config = dict(
    parallel_block=False,
    init_std_qkv=0.0446,
    beta1=0.93,
    decay_shape='linear',
)
Below are experts of layer 5 (counted from 0) of a mixture-of-experts language model. Rows are named router (the router's row for the expert), down (a neuron's output weights, with its number) and show model dimensions 80-159. Each number is 128 + 24 x the weight over its row's rms, rounded and kept within 0 to 255. Numbers have three digits each.
After each expert's rows: "comes before" lists some tokens at least twice as common just after its tokens as in all text. This comes from a sample of Wikipedia text that the model never trained on. Tokens count by the router's weight.

# expert 4
router:065135120134147151155097129146161106135146090130115143141149122136097142123124117110137134124148172089149104140178088115097140126104105172081136116157101132075152153142139163137091109106117148184171096152133122149143125156154103153114099121
down0:141129109156148116152172118106126100165185141130130167119118078151134089145104101100131154077122173149133132166101108115093112138088162118144135117144087116115120174089113142134114142096135105162134121104137142157106157129137120138074174098
down1:116153102128161173083167116121160147137140175088089093108131134172174153136101078100149145095170097127132124113153086105136096129172144150089127086106113139185140162091166149163127140124147085112105114090109091114128094151075163110148156123
down2:140105147134132128097138183136099120131144142142110144115129126134164131148127125140136160134192113069147129187118121145119121160139112129107127113098155150086128141186135118133103125137185134125098115125117139128174093121080139135106131137
down3:122104179109125114103159112092150124156129162160107122104083110092124121180128117141106129154145149105138152126112125141129122117152114117100116118139106145115128128103123147083135134140140093123137143108057090144136124141117137149124102144
down4:114144179087130098100171108145087149113126129147146116142103129145107142157130108087165145112144141112165118139131153132106080117091145156132131142084138138101096146147140118089104190135088117129115130068133122130140161105121089116139116170
down5:147142119120152161136130136163142132123133134110141114162119133135151098163150132166132141121146107120096134135126104155159138172130148111131131126138143129134182181140149114147115118153103130173133128142147183106141119130143118123144117152
down6:140112098134131118152180123140152108122118132133144151146109140138123136193134151136115120160131154141137130124155123190097175106125175160149098124118134144117128142159133124155120110126135098177165125118103122123122115095069137136116128132
down7:137099132093087115122163140119115139111128141141107136195123159145098114146129090107136146158165120117130114084065117140151108165140113110134106126090089142122169149119132081084140123138106162088091104127141134095156133123137115126110112100
down8:152117072134094133185100114148133100125144124122136108086108131131093108134118161116145139145103132102151125141156109117118132125167118114125119119073115141099062081137091168116106142088156155138152133088135113130085105125120142191130133146
down9:128111173122077129133145145113137131142117129112116151136134097100129119124075157116152116118113125104104135141104115189142130162131143129164130094121146151109089076143103156126135136119150110149126128156089151109105136125133141139181164117
down10:146128097126159092126091101132136135140134130144148139143100095115097124110138093154099143179174142141135137151173171084110142147158117140118118140097120139125099124157091129129091143102129096147154116090133111115111138104115135121143124126
down11:160148118153145099133096096124169110176143156131103102146101115141107111155155122150116089174109197108122150104117154134090155120135133103132125108128108121147148103120106136127124093123116117154136144071151089101107119117121174124074077135
down12:125149128153116134123110102108094164123118097124107143135155079183096098097163101080103132172078162081117086151122093136179148104142120135105120151135150158108131163162132139137146151125115117118147118120115087121134116118148132105089084129
down13:110093116118138123137100093102141100121160129152131118116121131173101127112088096134114109147166165138142143110164124120133122088125119131133156103114139137106075101125161121136135151143131089092117137098127094124165154096110149183059146148
down14:116164069093120122124162103131157130118147139153154092139134083148144131160155111115127113120139127125115136121132123125146135134156147110107155130146119171163185121113167166150096118131134137160181118121101135124123105165116128147132123094
down15:105115116134102121107069150071087185146119128123162113186135122138114130120119159096125140130151154135122139096117128120118135145115074130129120106109086134110134149145159107090126127116135128091110073119149100121127120127154131132165117103
down16:112173103104131149121126113152133149129082108119127142144162151145112129133122115141147104066161124118124147108150105140130146141153113097166116129123136174122154135133130126153151135118091062103080127116132120152158128124127165094113113129
down17:154157152105128091130122138164127090166123158167120169117161097121143157116106159101086143149147161130153143140157149075137134125153118135151139162127109126186103165125163151133135164052138137100114095133135174161166125182141125153143119111
down18:124100125133095122146105118079124163151092122124132102150149114150144147148093178127105123122135145095109101138121120125156118086149122177083149071108127165116149115112116118163151146107123124113113137125148131149155112134103214112172164116
comes before: " ", " —", " +", " L", " No", " −"

# expert 8
router:149131140128163158143157154122118102159112162121148093135151139133133083168111157120154106107113154100149118077185168102161091151156090127163115142139134162196183143139098108115124131133150109086121158155136103135135137147094114140123125092
down0:146175151116129088132132108113106134139143168175089163114176146136142150166091090139179138142108132119118100090095140139118137138118131081146106107155151077104139119162125142149104127117134137076162137154114105106121093124159136157173115149
down1:152137129143156103078158129133143151122139148179092153154113117172135171116165104088166114103103103196122162163121093094104129112144114101168120080121110129093124114117104074132087142126141101109123093138151157131113105120105122128170127112
down2:140149115128113149119120098125132091130109166086136141126111089111125139147094137114128178110097109149137150126144144111127111165148137096109113127114127139154136169101117109059166126144140133095124153152135095121123126146118119198140157137
down3:161102092141126114132111158131116114121101128120122169141108126101112151138114089151161149127142122112111140141157115147155093134185092129102157118120138121122132157132130130104140135151089113115118135113098137136169169130127122122085149132
down4:182148151133102105115106138142125156159144104114113140136142131155108088112107117133106120162120130134127141143114122182112169128124093153133110132162153131158174142120107179114123142081168131128126189091120166117125148134107143134145143130
down5:114132100081132112111102121102143119105135147090147126148143130104143134157107144127142157073110166136169199135128122090092159119127133152136123122135116107127087142139143122160161152105129143150114105109111124158140105115171134135086152126
down6:102115110107140148115170118089108134162146138081110148141092101091149140144152125129131114152133189159142108168121116126129141130115098136136157136118175153128108124123138114079144161128140167117153147099133133154111180122142139129131163132
down7:146144129122094137121136148108158142116154148156108141098107134118127111164111134156149128161110115126128108098119129167151102124120121146134130124115191128098148148141123115117140126168127098166111142162121094065149113180143141104131157089
down8:148151147079095099120118130099134139133126131106134155111097089114122113148146101178125125184149148132157118193125078121126075152136148118141111112130098125110114117113112160182124155114124159133121129144152064132108146109114126116106154128
down9:171120119091155122143090099087108142155171108140102130099111144125131176095130132148118104149134136130129108106114129129170205122139106132132147109149096149083135141178143156164135138097136121134147111139161103094142151123116096108107152132
down10:121113125151137116163154147181094111104142129114090139104103136118070146189179121115081114103098099090104099128147139132114098101196093131108137150117127083124110127144152148148115048111188105106126128124133155147113124138126148125156113117
down11:135096135147109149128137099124160112128093137144081119114106122087152116109136119117124109148129135110143157120120134153125114107097128139130097074130161194117155145145118139133105157141167106146143141106101154107074102130143161166101125073
down12:082115130135095100157128153147126135142160147112152130097204135136116093140120110164120133130163139145166170132116101154134089154106096096136166119112111119127094152104127143135103119148089137117162133159129106143162058113112145098089140126
down13:077135135109102166115101157168159108153117087153087137145161155155105104099119125097139132089163097111102104132100124112150147129127096149118129100143128155154107110139123108114184085092117117174120120143133126136139123148130150124171071140
down14:120112118126101168123137172121168144089124150091154105137153112130139096130173074123127123165147132119060103153150149138169095140119150139126074132128151103094115135094153120186132085125096159169125167114135095147141139116161118146141114127
down15:133157094135138112134103131129126095096142138122115197155107130125112122119169090168155107105148142108106101163084151113126122161151112141110125108124163113137122138118105166121178114109119146126125080119154113135120132094126077161127093140
down16:151082139121111140153153134113155139100126143181142105164114143102132078147120146142139145090095155114115127098153177142132126181151144107095105141146130168136140140142171116134078102148111095132127124128125156112109128170146102091117172150
down17:181107110142113144150146169152122141136156135141131117125078079122141151110143131114116164149123150158162098140135125132115146137207128134091128143088180130182092130092145105131131085158115154154096173084092129131117115093150184124154113118
down18:144193113124130129097085102111112115104118136136104132143088111131095128092130177156176139119104182130136163095131147119134167122147161170123122131111133144121156131125145137137160130078080098090114075157089103104137109112147137093190108134
comes before: "0", "9", "8", "5", "7", "6"

# expert 6
router:169159147098109137091105115110128161097154124155105105150099128111116089126148161127136120115133155120110149130101151124145129156080124155135138115111141116078137145128139176133127118185204124105140133143143140142109152112108129158094096069
down0:106132084170112117120130115111113085092133133154114164147118161131141151110129124146179163138113125123069144127133150088166089143120114138153103092100123158192179106117086134116119126100152123145152146107124145146122134096136158114166142160
down1:156125113115105180155118104103097145115157148147132134111141158128108112123127137112137092144140123108086117105164091105138156120117134133109085134109150162135146054092160138129120068137075110158134117119132138116127130118097151147155178123
down2:140111113125095131146135130157106141168129107118126103154143118166159136126080146114131137126135123084135116128083165022126117157077098110156134084076149104108131121152101117118172142124136107130126140124141128152156120122139138108125147127
down3:134139122166146121153112117132104090139097122117124114127109105108123065129096158098126122156126127129093146121171121153101153150176122188154139100089081160085133108147119087133108137129113139124126099122103142141159085119170137098161140094
down4:118124140120092141102122161108130139110113142097120102143132133120129116115165150108182124144150165136162178117164098131110154128118129140134139139111091146159102120132129096164137124065133157150107120116122130128141122094146160135116089185
down5:107136102143139114166144113130148102138101144148130139136143133094152136129085122134129142108099080137159153165098127075137157144078113108145095149104119133153146121148131155068140119127115164126148164143137128178100141160132150116165124128
down6:149087097138161102113152111168130110154107061124078132162160155119085123149110151101109118163117118173149119109085118119122132140094083145094088146114131170112129107168087142122125110144146121124143159117150160165107124131124121149115108117
down7:121112148113126122109173093113134094146131127120116142145095109193136138113127116132151142109118148124126134130095117130126160169146158105130112104092137132105126115178159124099112158109122115119128135160136121121139115146093135122077089130
down8:096118106104171174147136116169099119147137135159124120176140108131147143136134133124106135158131156114134168101091152145149129087113086106110137094099138118187142104130140179088153147148087124152115145135127135125136128159116073134127125151
down9:166113106103127115109202150127115097164165131155110068115171124124137131157113119122103144162164063191149100166105123168140129135109108130116139121133122132139075115124115128107100101163168116134128154129102153125114140137159144118075092116
down10:122110134118154181141126174122114130110136082139105138138094126104155158164146129111158118130161136132158116182092168164175158122117144141106113108143106125081125134167141128148129157129092145104091130165149124111204144116089123087150112097
down11:148140119133111119139161129146126120114138109134124138135111148118110130104157121130099097121112130138127117177115119139120084110105082136110122123118139111139156104115156177123152122089175137133128109173127125141116139087119143144105120111
down12:114086096114132176121112108124088173177076152118097134153139129163117116120094144154119131136110147173132141132095119111121143140153120120140160147144149113117161150109144176137100108114122128147171106126106114117183136132141145140121153116
down13:119168108131148132116118100162108120117118108155116141136122100118106147182080115159109133104126091145136083143181114137093148136104114145179130177148169086087116149123102147164086143148102131104134127092162113126093142161121070098150140150
down14:120158103140156167084126137146133136124189088120112116142128148118143105108109149143119128106097139142162109127092101169116123109137174145146121180141098151139141134108136113143120179113136096133131108147088088134126126149152110174102140143
down15:126122149194125135125162121109146106109118141145149085114111088138124096135124121095168158101086128088081126119145155135093096152129130125137147145113116133133108096133128132116148145112148142133108133090127139148101131140128117148141145102
down16:180124134128123131118123134132104129096115111158106139105087173133097104130087138136131164157166129143137110098135073117106087167065104077117146149133181150123153119153126137137112120105117138113133117170144139158109110092128122139116113156
down17:126149157111105164137150124120152130145146147123144115140085126134086117138110137153146150115142118158129144117157159120099160135158124153141146137123150135121153130132109123122106107093154141118158164157160146147169119121130112151136098130
down18:131072135124129086126137122128161124128117151155110165151131169124159118136094191136092146107177110120128097123131116093153078091124173128124117120155139100132123163129083087125104117151122147145082160114139121169147158131146125183136161116
comes before: " the", " a", " he", " his", " and", " which"

# expert 5
router:149099134135127142110118105130149168109113115135132126124184146134147118169159113151122128155145164147131099128196139118113167145150131127151110094108100119137183152153137144169092112133152139123133128148062119173127145137132132114113117091
down0:132104133141170113098127135105117098101142113107105136167109106143169128099064155143124156120143095117139147083121150094106080129103113139125142106118121123150096160110107127072148112107117144126132127142100160160134065126129080169138100153
down1:104127139116100113146126110126146113127089107124184165127128122132124114138123141118137133114168144167121132135088152126159185142154110154153082157123124139144151122106117111120122144120151164118105107149111122118118155154137145107143097124
down2:141107103139148137168122149103132165111174081091124103130170083165138088099069159099138133156103125158091166106122121117077100153145134108125145107162147077102122072130122140134138156086181123129107138145119124111129121119138117142146119118
down3:139082142145148124135104136165115159124175119132151094129124137125123139152158172121110134109160112123126162124102140154157149145156098111110065141099161164096168126149147175102121073153113132149137150108096129131145140105115142131145176121
down4:122134104190131132132089108105116160102123134087154115109116127097129164105147079115146110108156140123155108155114167157153134127114140130143147154134126134158142136148118137115128096114128077139139143086109107087130135093148118067111126129
down5:128140145121075137119134096125114155117146085092122144167108104117102133137122124132164129079133146134138106125092144194165106096111132136103148132139136120140122156129130103098122153107108127133130123112145145110107136112156102144159163185
down6:152098118108141140142135119120104128141131126088155103145135104121134199111082121127135088142105119113126082123147142125100162108120105131191135110137145120136103139132131150123100110106130110150074154075115131096123100150120135106188113119
down7:161149127126107138134167110171153154095134110086185121128123119094111140087105126139153098131159131111114108114113098063145119091151106155071110083133122132166131129147146148113172104107145119088147109103139137110109169108110142093156133090
down8:172109197133094168136134148149121150139134151126088169106122110084134135167103136097093126166178121134122127134123137104131114140129126118154124109085117135089131113144064138159142159169117112136113159125119121110141167159107164099123122129
down9:141108119130139150141137099141137107137100162127106123144090148131124132127147132112154145149147100118147085160107120171094157108170096135120184107109129128120103126103098140137090156162100143115064123121097133114122129182106130133127139156
down10:081153096163134111091088089157103135167118134147159153118122131140076112077118090136128121138148153173086151118145108135139151119133115086133117126140114104128153141134130126134134111110099104121153140099129107134103104121195120152116106129
down11:129138108184151105082100137126115107115147118139098131074106115093147101107143149120150132107143145113134140167152149118131120119151139154106145128163078138106104116128104119144109121104115157107128168086124125138157122145134154147099114111
down12:148133167133093108104097138163146133087124107112161133144118139068132134117159141163159101174135154123137173131092148153191132133159113136111152134184121131162105142125158096118133131180123133071151102133177112126110119100151151118126122093
down13:102132102093144139163138150115148108093141096110156146111157183159122163105151161160114138117132126089145101160142150068170109118150113148152137117127145155149164153116094113125154153097095148137079102124157111138105128094114100107094121141
down14:142115120130137151100092144149099149137157156176106056070102113096147181127105132112156129087131151149111084119066149172150121113142125123154093102104128161130131150118121094154143134125079148181138137112124139114144114153127140112114084099
down15:119126112145134162146135119132119100099133136127126130115132113144112119123121102136111123121154128105106079127128169081119175167184132117117155125114103099144143111156091140098145156142118131119136148171132188129132120054110144151083123140
down16:134097127117158127106106162122181128115143133111085160132137164113115156186154092156139128152122077088131140135163096173124171126138121114144123157091123103125123134154147126123163125108118144169075177094124121152136142073140163152124168146
down17:117119156115111105155093134115143101141152128126115091163159103110108167125095147094109127155128100120119076181117115132116108122115122089139121137124137093131100091155138134146117143135178110123091115162087143135101118112130141150138154141
down18:094142131132124113106099158110094139097137138148090117136095085139112151123112171163125092123106128123091104108112123044134117110136132145123153138136114152118127118142094137119141140117122094158128106169153135075126144119141165119099072095
comes before: " The", " ", " In", " He", " It", " A"

# expert 12
router:114145128109133121118130102120129087129119121170131139095139156115127135104097137124134148148087080155080194117128091134127145089108126126156125114107130140155102058122135111131148086091134106144159152117143128093120105097093120081146136147
down0:124097148151124115135177155162145142121106103158156171086102136107100117150157055124107102125111158140132107151114136136147138109118173095110108137121124112087118127111116118135136134119132117122082135098144178078149118122141150110139146120
down1:125126122117145144089146124122057146137138134148140141090155101121158129134139115116137123166157123183147147110140117093115119134160154125166120142157112112074104159167120102119090113102167098103136130129120138127093109089123158089168137123
down2:083101142120114135121127144111127142095107131097136177113131075138082129121125113117139117109166096101153112105111102158139136086164144130117104107143144116116112136136116127175184142136114089106159100123155097135132112149099111139143120144
down3:101129128079096105122145172146107157153166130154135081128116113145155125114137105168106077116120122109145108148127095153125095105118129117122148138121113162107128149144153118144128161117135102129105144104117129138126099130155112153058142165
down4:132130116125140105139147129125152127101132129163140137098157139134101089111147100130113180127097131120143111142154120115172140124157074101150139140093120144131113125128144129123103114113075082168104157097149126112128177143079117165194144141
down5:110129136143127160137154131096134109111123108139090152120117145118121145105155150164131149184165100142156127099168104138137119125152135146147105091102123075146138126098131122147136175141172138125138117146108123154178123124122126157130093131
down6:137073181108148099138164127125094140159127135106114079165162119150107156103131123158153160084161137079171108114162153101105128146103113118117155170142119119153138087127149153108140133157144129115131146142174108146134090103108128122156177140
down7:128124112110135094126116117119112160131077137161129142129146143181114102155133088110098143171110149123101148111131113113144137156133101127105141129116131143122174115132167131128100092131186111155149091143136157098111105099132101128072115138
down8:140108133143115098165114135141112107085127161152113171131104136114120147102143116126111138140128101111137162127105112127151134145181121091137125099096117133164176141116121106130115122144137157152107113149112138100112137124121114127134080155
down9:112145117140059147098123127112165119103107122151114146099113142148123109132131128114156187080142130082126141095135120126150134138152157139172118077145126178106146116145134138106152100099117161097136112139132156117110103109128150156125103091
down10:161123121085151135093108097162121147116146176080133104099105117117179118161143118100088121094107138121158109160138109096103129178152109155147111136142148133148110117151124165125138108187099141153102135090067119143125159144125171148103110129
down11:147160141123079115121090128087157137123142081178092183131107136097107121139154113133102139098137141147165073141136142142157087108096141102079103162159098140119097134123116158148133115145102089128107127141136116121130151121143100114106072126
down12:163155139134133108127120097108118146112108124149118153140108113167124133108123108148141128125138094151141123118114129168122128157154120130113116169096173136112133136087151091130161128088126092177128081152169108119134136170156118111159129100
down13:130130155154161147113109103088091123163132126139152123128159132094126120099165141120110161078150180191102112138146147089100124092092159136140123108145159133106117130100115166105115106111143113183141153128122123124148102129102106139200173086
down14:152156160153093152109093153125129150165177134133110163139136168131124139126105136086105122153194139142168090161128102152135091145168118139169140154104142142096111194140133122115096146139116144107111132151119088152139130126142143088156135143
down15:181136130093139118083140092105133108080149102124098095135130146096097086096105112159107138146149131107129157122112124143114127149147133138125112150113127130114080137097144126140144170143151152147119131087142115062130097165168131117137091092
down16:125120160111119104116193160123129111168139104146155115099093095056159119132136088125160128131166101156129120106126125133138102137144109154127093152112124116117153140126199123155109154119140114131106110099151115147116109131115109094135113150
down17:118112132138128117105135144136110159124085143095122131164099147132154171160147142138104137117102138093170142078123087115145156125133125137087110160119129140121143140151182113134126116139088143114127148137085107125124126106109130125154119139
down18:098156112124111150110116129115120111084150143111135116125074139118088167118076110141095117122136166144147093133135163141150168133087123113151126117112162096117156137134124114116152094126095099133113143103117153140139102141103151106174114153
comes before: ",", " of", " and", "'s", " (", " was"

# expert 3
router:134162142132146135102104105116129146129146123095162155121126142111140164100135097138148125112169136170131128105131107161106109153101117159140144165129143137122093107104106135125116173130139132141141134070144124115072102121116124087117166134
down0:137133118157110143115170161103137127160152178118143131124143135179143130155120104112069126129150116122104072161122118115128126116139124139103171117146149096159115114126123127127116140148073134124123139155109114145096123136144125102116173124
down1:114117133118145159131122133129121181139094139084162134150143150128156101144122135161117133128191152090106162187195113121097137142086126145119132148147118129160095135132148087118111128137135071111161115168137102117107095120105120120149101107
down2:111134107133144148155140171174129142183118142130158090108125119203168126158098153158118123150110122103095153153110125095128105122089113157126102052142190118151124113126127144080155146125134111159157120096102151066145129132119141127105145154
down3:139092104113131105127140111114147089112148119090108168154094147153100142125110142087156175147138093124122104129114096117099141135171081136129143122117117126132134150164124103101149101115111125130073173150113133099123134080148105135130174110
down4:114155095143118146154126112135132173121126132108129132155094120114123133140097147121090198142111121128128117123060141135139163120136099102116082105116122130106078147122107135168132140163124133158158091187080142123156169135163128092121158102
down5:087136106080089133096138126105166120078105086119116133152108180115149158112102112124147135156117087099185109080137117163128128113094126155116122113138146132162139143104130143113116121099098104124074127121138101156132129141104113161150129159
down6:107108104102136101132177165142138166185125134093144110119127143116134107157156090121074094132122156162138134145126141142116143174119125141067111136140104135117082155158153132105139133119133176122146120141145154152144111126082125123163132129
down7:114137120147067119178095113133133103085156125145106157079124135147139107125118082139105131100127119127139110130114097120123109142122113171083131137161129104164157108124122094152122121119117081154148154127119067097134132132120089141096092128
down8:129079179153158142117111098139089113115148117081120159104119095122098122117124119142121103107124123152113088123129116130113143104139156098117148122135135077125142136141138138153112101095174120131135100138117084138116138111126104101112149118
down9:138155133112126105107144113109119141145124124094177075147134092107113147108132092084142119100122154141138111090160106132127123112107142144148093141180129088157114133109131141121119154126149153111204181153128157113118077107097126131120148136
down10:103148084124120122099119112112161127162102163194102161152088144095090139110092098148113153080120097122131130162124119137172122170130175148129130092159124139140103135143114116113137117099132138125122103114118135126093141129156116120174149113
down11:128137142128104133129114116128116124132133136188111100118124074157108148155110160151130123147097143148170108112101144182105149099124133158106134126126136116132137156092153096138140121123097129132138187125117129145168149118133115077149131142
down12:092150128141097101151137122114155121088128163078070124152098089127092068147148109091172118141128143139095106152127169182125067125133119126096114120121172115122112109142080139093098140125130123129121130139121113141117125138166160181130121109
down13:127116128114132088074119114148137154112134114114131125125115117117093135126118139149149092073095072107125137134113127115122173128131129125148101137164079147141146158116143136160109116158160124080141117114152107161129107146111106140100144130
down14:158118119120128131087126129106131159130098167124088110168149173160156127112107144097114141108167103117179120152112082122158105110112136132153154122134146195158154149133143126137100079093139121149136151137123087116121122103136101168123141131
down15:128140130108105135142150123142103140120099092193138087118148122074140138109185124128130149164107129158110148124143151092131163121099119110127117132106081161090147118135117159124116095089139132167143067147120151137091150133180125160168132097
down16:145130140139112125150123145121103124133125111079122140150129130137141130125142133151142178126113139116163106134059080193106112138150161129134134126126149129112116167113074163116125172095102159123159121113185109183124142141098111135134127107
down17:137099157129112161172143147148115149159138107138171099113141148136161127114095124151127156153085127148156111104125181123104113167164109130105137152072133119132124146087101132157125082141088120144129143147105156165156124121150135124080138110
down18:129146109097143088177134136117147078111166108162141125118158128156127091141100126113125113144123108084114116098146093134119111107120139138135170096136126092134176144125106109146134122096101108127112098145087141139114106096084129160103105114
comes before: ",", " of", "\n", " and", " (", " States"

# expert 14
router:178107127126119160120121151136106160103113155102102094127155142130097085145108155066103090147103124116137138137129156116137166123147145124155136108142074172169129158135135094115127137111152083073112114141108145093166122136153130162135111117
down0:125171138136126110164090075121147143128128121145136137172119148116108122160162139180119097130140168115124142146135094177140078109101139084098138145170120128092147150136145161120151156175113118149120123117126101098129088148181145090118167091
down1:130151092131159121157150159100124105095130104118131081136188148158149171151154138131122133087143115141134117139185138163110183176105131115095119093092142138120115102120145147152108136125132139130119168124126146134153146140127136139158105110
down2:113104116130058127142109125145097174114123153109114117167164135129086146114105087186130090049146098113140110120131142103201088140091107090089139105135134132091088135165115115126112136161145113153107128130148117137124116126121130122118137114
down3:109107151108096178110115134152123102138122166110075146137116153127116115132126187100084091126182119111140132103102153122087134155143120092196124157151169144136180138158117121138126111102147094055156135135116135133114130138144160159118133111
down4:096164112150155092155152130137127111125167132145107145107157145147122148115108119103134127118130119091140140144164153149171131125125144134125140165128154116096155154093151112124142123137110198148127143108121144138121156095131119155182080130
down5:113123147130116114114109143120109167132128074127127112151129119105104090124149088116141111143146157153147188120144131104113090142122122141141167132161150105142163111187160092131094180104167135111095113056144133142140156113143127136187124157
down6:151091122120126119087173126126128075099121139121139153108103143143141137149152148114112099150117142057150093125119167089155119107159122141119156117135122132106127134123142137130138167149140105107116112096110140124112117147136159135115096085
down7:147101122113077138117093115150134114128127125113170111137125106088150133149102139123103150095119142122138125121076161122122150117129110133124118129103181129112141141109153121150109139135160133128119073151131161170165164117120121113185096162
down8:094135117103149165112185134115124153121071134098117099162115141118118101132148141128152140140116140106112094124119129145097115181132118171128138126152144128109079168147123130129120161145101126126154143120134110134159126097084101148156112141
down9:150128119159104126142129110169113149116164145103139169146084141166164146130144086149106140135119132171144175160129128160127153092115109153111134153129130147131140154144112147156098112162122108123106157125115120100120104102119140151137088128
down10:065133114110129126094159139083139123094174117149123106130176137157142186138137105085134105173135114141142118173111166103101139105103105113129124137167108086144170111147113123114185139106136144124121147119148135161150167113132114133173121124
down11:117142124158132142150106126121142142115114153130139170113151098148119137138131097100117106132163112150101134101117121155126120094140118122141103168119115079107110154098103120144149145110124166134123126102109136095109154108127139153158129138
down12:093110116098084110148125136102131121154102127116152113127109138153130144107132141106121161110085134122162133124136134099143118166151101148148125123167167099111116068100152115122133131139098114101105140125146111141164125108130121112150122080
down13:116141139159153130118149152146114147123180106110084114153155150165099105148108156136132158093104096099161136145089112162121139070170125114143122123140129143104142132092118141088139092085114119121150131147135165104131153132108131108078132111
down14:160103122139128107129126092123144112145130119132150158178132136143118150078093113158115130109151147148160122161149084167176141133120091169119139076106099138069124169128119140106126130103085114128148126126162163120134118125126101109136120155
down15:122169138178126134168174120151129156118144128145141111155146165076164124099141134185111100118154120116115139099096121175116158075122159112129147125143114131116126153166101159107088143120105119118121152136150083080158144131128142095122100167
down16:128106130126126103109121139155137162173107137179071156128094101117176151152139114101153163099083114112115134141107142110096142127117139189166143125104074097144126114151120113170147142152127138143133136121133144124152154174147127120160075144
down17:106108105123154138092192143125129086134161131137116127131110133122180138128101104144135111128187142172145148127128135141086121129135142112119139131134122120117089154148136092160116153144123121121149155110110160161169110100117158113093107124
down18:106188076099138117116139105139128161136131114072156127154132119147100118119071124137132134156100083108155106138140138125109120129141160104134123146145136121131115122141159120170105170143102153101124122100111143105120117085127155132175127121
comes before: " |", "0", "–", ".", "%", "5"

# expert 7
router:136139113066120154087152116171100088138148100142130088171113167117144099144138122168144110139115133145102164144155119085131148139147118148155154135098177120128137140137134124134134131154165112131074109114124132158111121096126135140125110156
down0:098142117116135149149130114134139111135168146077103098140093137115192126122104109127137111128079141103172099092131145064157115136123140147149099166136142136132131078105082124162054109109134137139131142135100151147109097093109134117168115142
down1:064094114115106154170132113106085120099114143090117139159090133115106171135152152119160130126157100137152077129130145137108158116113149143125101145062120127131130119143138114106130129129144103139120135120087136139135166123065099155112144113
down2:152100123155152149148116130142109115139123119101127170139130120121142133104125116143138163145124147137147086186126157115117120131161136199133084141107121094075123113171178154133151209113147129146087106140104104097130137146123168135147084166
down3:117107155144115116117106116152127103153124080112156132153124138106081124131119148138152096143117170121119173141147136134134118144152117135153104156142142149118130099143151103143108140086139127141109140073138107110143133100106113173122131074
down4:111131168132155102124119118129106131106092087155154165103119128141120114178141120131096119121108108153105132113080090147157129144131137103114089126129090153119140149143116114164104107167096182151109112155126140137100142146112164112131126138
down5:107123113112118135108134137166112158110141151140100139091110131138131144109126146146122081088132144148125105130129157124145146136106147084143170120109112128089168163126085099136120075099136089096178136130170084147159144122129143148105139126
down6:105144026116108095132120143152173145118088166104152147134120106114118140120163137125154162099127117133154115111136124126127124112162107147079117139130096121125152140095148127111103119079079141139127092161122120118109172098116172116156115151
down7:153120124164122141123113118080146151116103206128120096177160136140118121108123113109174145103117091104137104124118151138147098099120130151118117097178168117116109128105122130131162151133118125148129161125118149135127097128207176133174144105
down8:193101123122162141136112117107125093122111154115119123149175117135134151097122146099143086140157167108136127101097135129137135080156105121105159141110100142118168117143137117131124121137164156115132127112132127177182130138080147164050107143
down9:133136136119178128105076140112112173141140133113121117094083124109145155109101099154132146102097131116138106098091079130174184122131119084091174139121169126118135149111177066187134118122124128122124111120134086150145108106088119133116163114
down10:146126161120121127123148129119100146172100141135144123184110068123132133121103168099121123123106134131137135147138105134133153114150123138107076103134117155146139145165169142074080155067119146155164090099110142109143097140141097128089104142
down11:144167140138123154187109136095134130116144147105110104124147107107107111091135139104135079157160141141068156152154143120140114076112151139124087145144161115119145141128118155090135116149138121124172167124131155173174138161173179150101134109
down12:141168151122109146099125111164146150088147135087141147156073125133089139137108124121142117110090161132131114074153105187147121141135128097144146108093150141122120105194158089119147166130134104134100128149113115156148106152158145117146163135
down13:087117098150129120132121119122108102126097090144119161124136157113160145136105185155120155130136142171149144103126130141169135191114128124175132132136117114143109154125117113098098092132116145089127126171100070121112130133112132077142162170
down14:140153107128142102132133119107113129158158077161189137113107127116097113118132140079129112152148144088122104095104114121128117143113122141130176094154119121136141082116145115109117126107130114154129156116172149139112125105148107125169147107
down15:126121112114132124139135088100105069120136115123105084125112140105161106101140132118164121167100092181148129187145135105115153121089130099127135089100122125151140143167136126147140113111177133145100107114154110142144171131142172089118121113
down16:109186129083154139115125084146113164142116132128141131132093134119167109137119092171179075138122158181066101148130110126148133148140118145093124140113149102111151136097117131135119152104117119124116112132155171125140121120136124116157128099
down17:141115095095123131126148089201119114143117106104123098151145165080127146153114124129117124154103112148130126106117106117138113091120098119139134091168171069121156142103164139094131118151128134146147082111161138105091120133144131171164177104
down18:126083146173120149090142151107106126106142104136137137106123172171146131127159120105116155086122135120133181134091141121131113144157114128153148126088118116139127125132145140160133149145128177114122112126132102169115146124138123125022108141
comes before: " to", " a", " in", " of", " the", " as"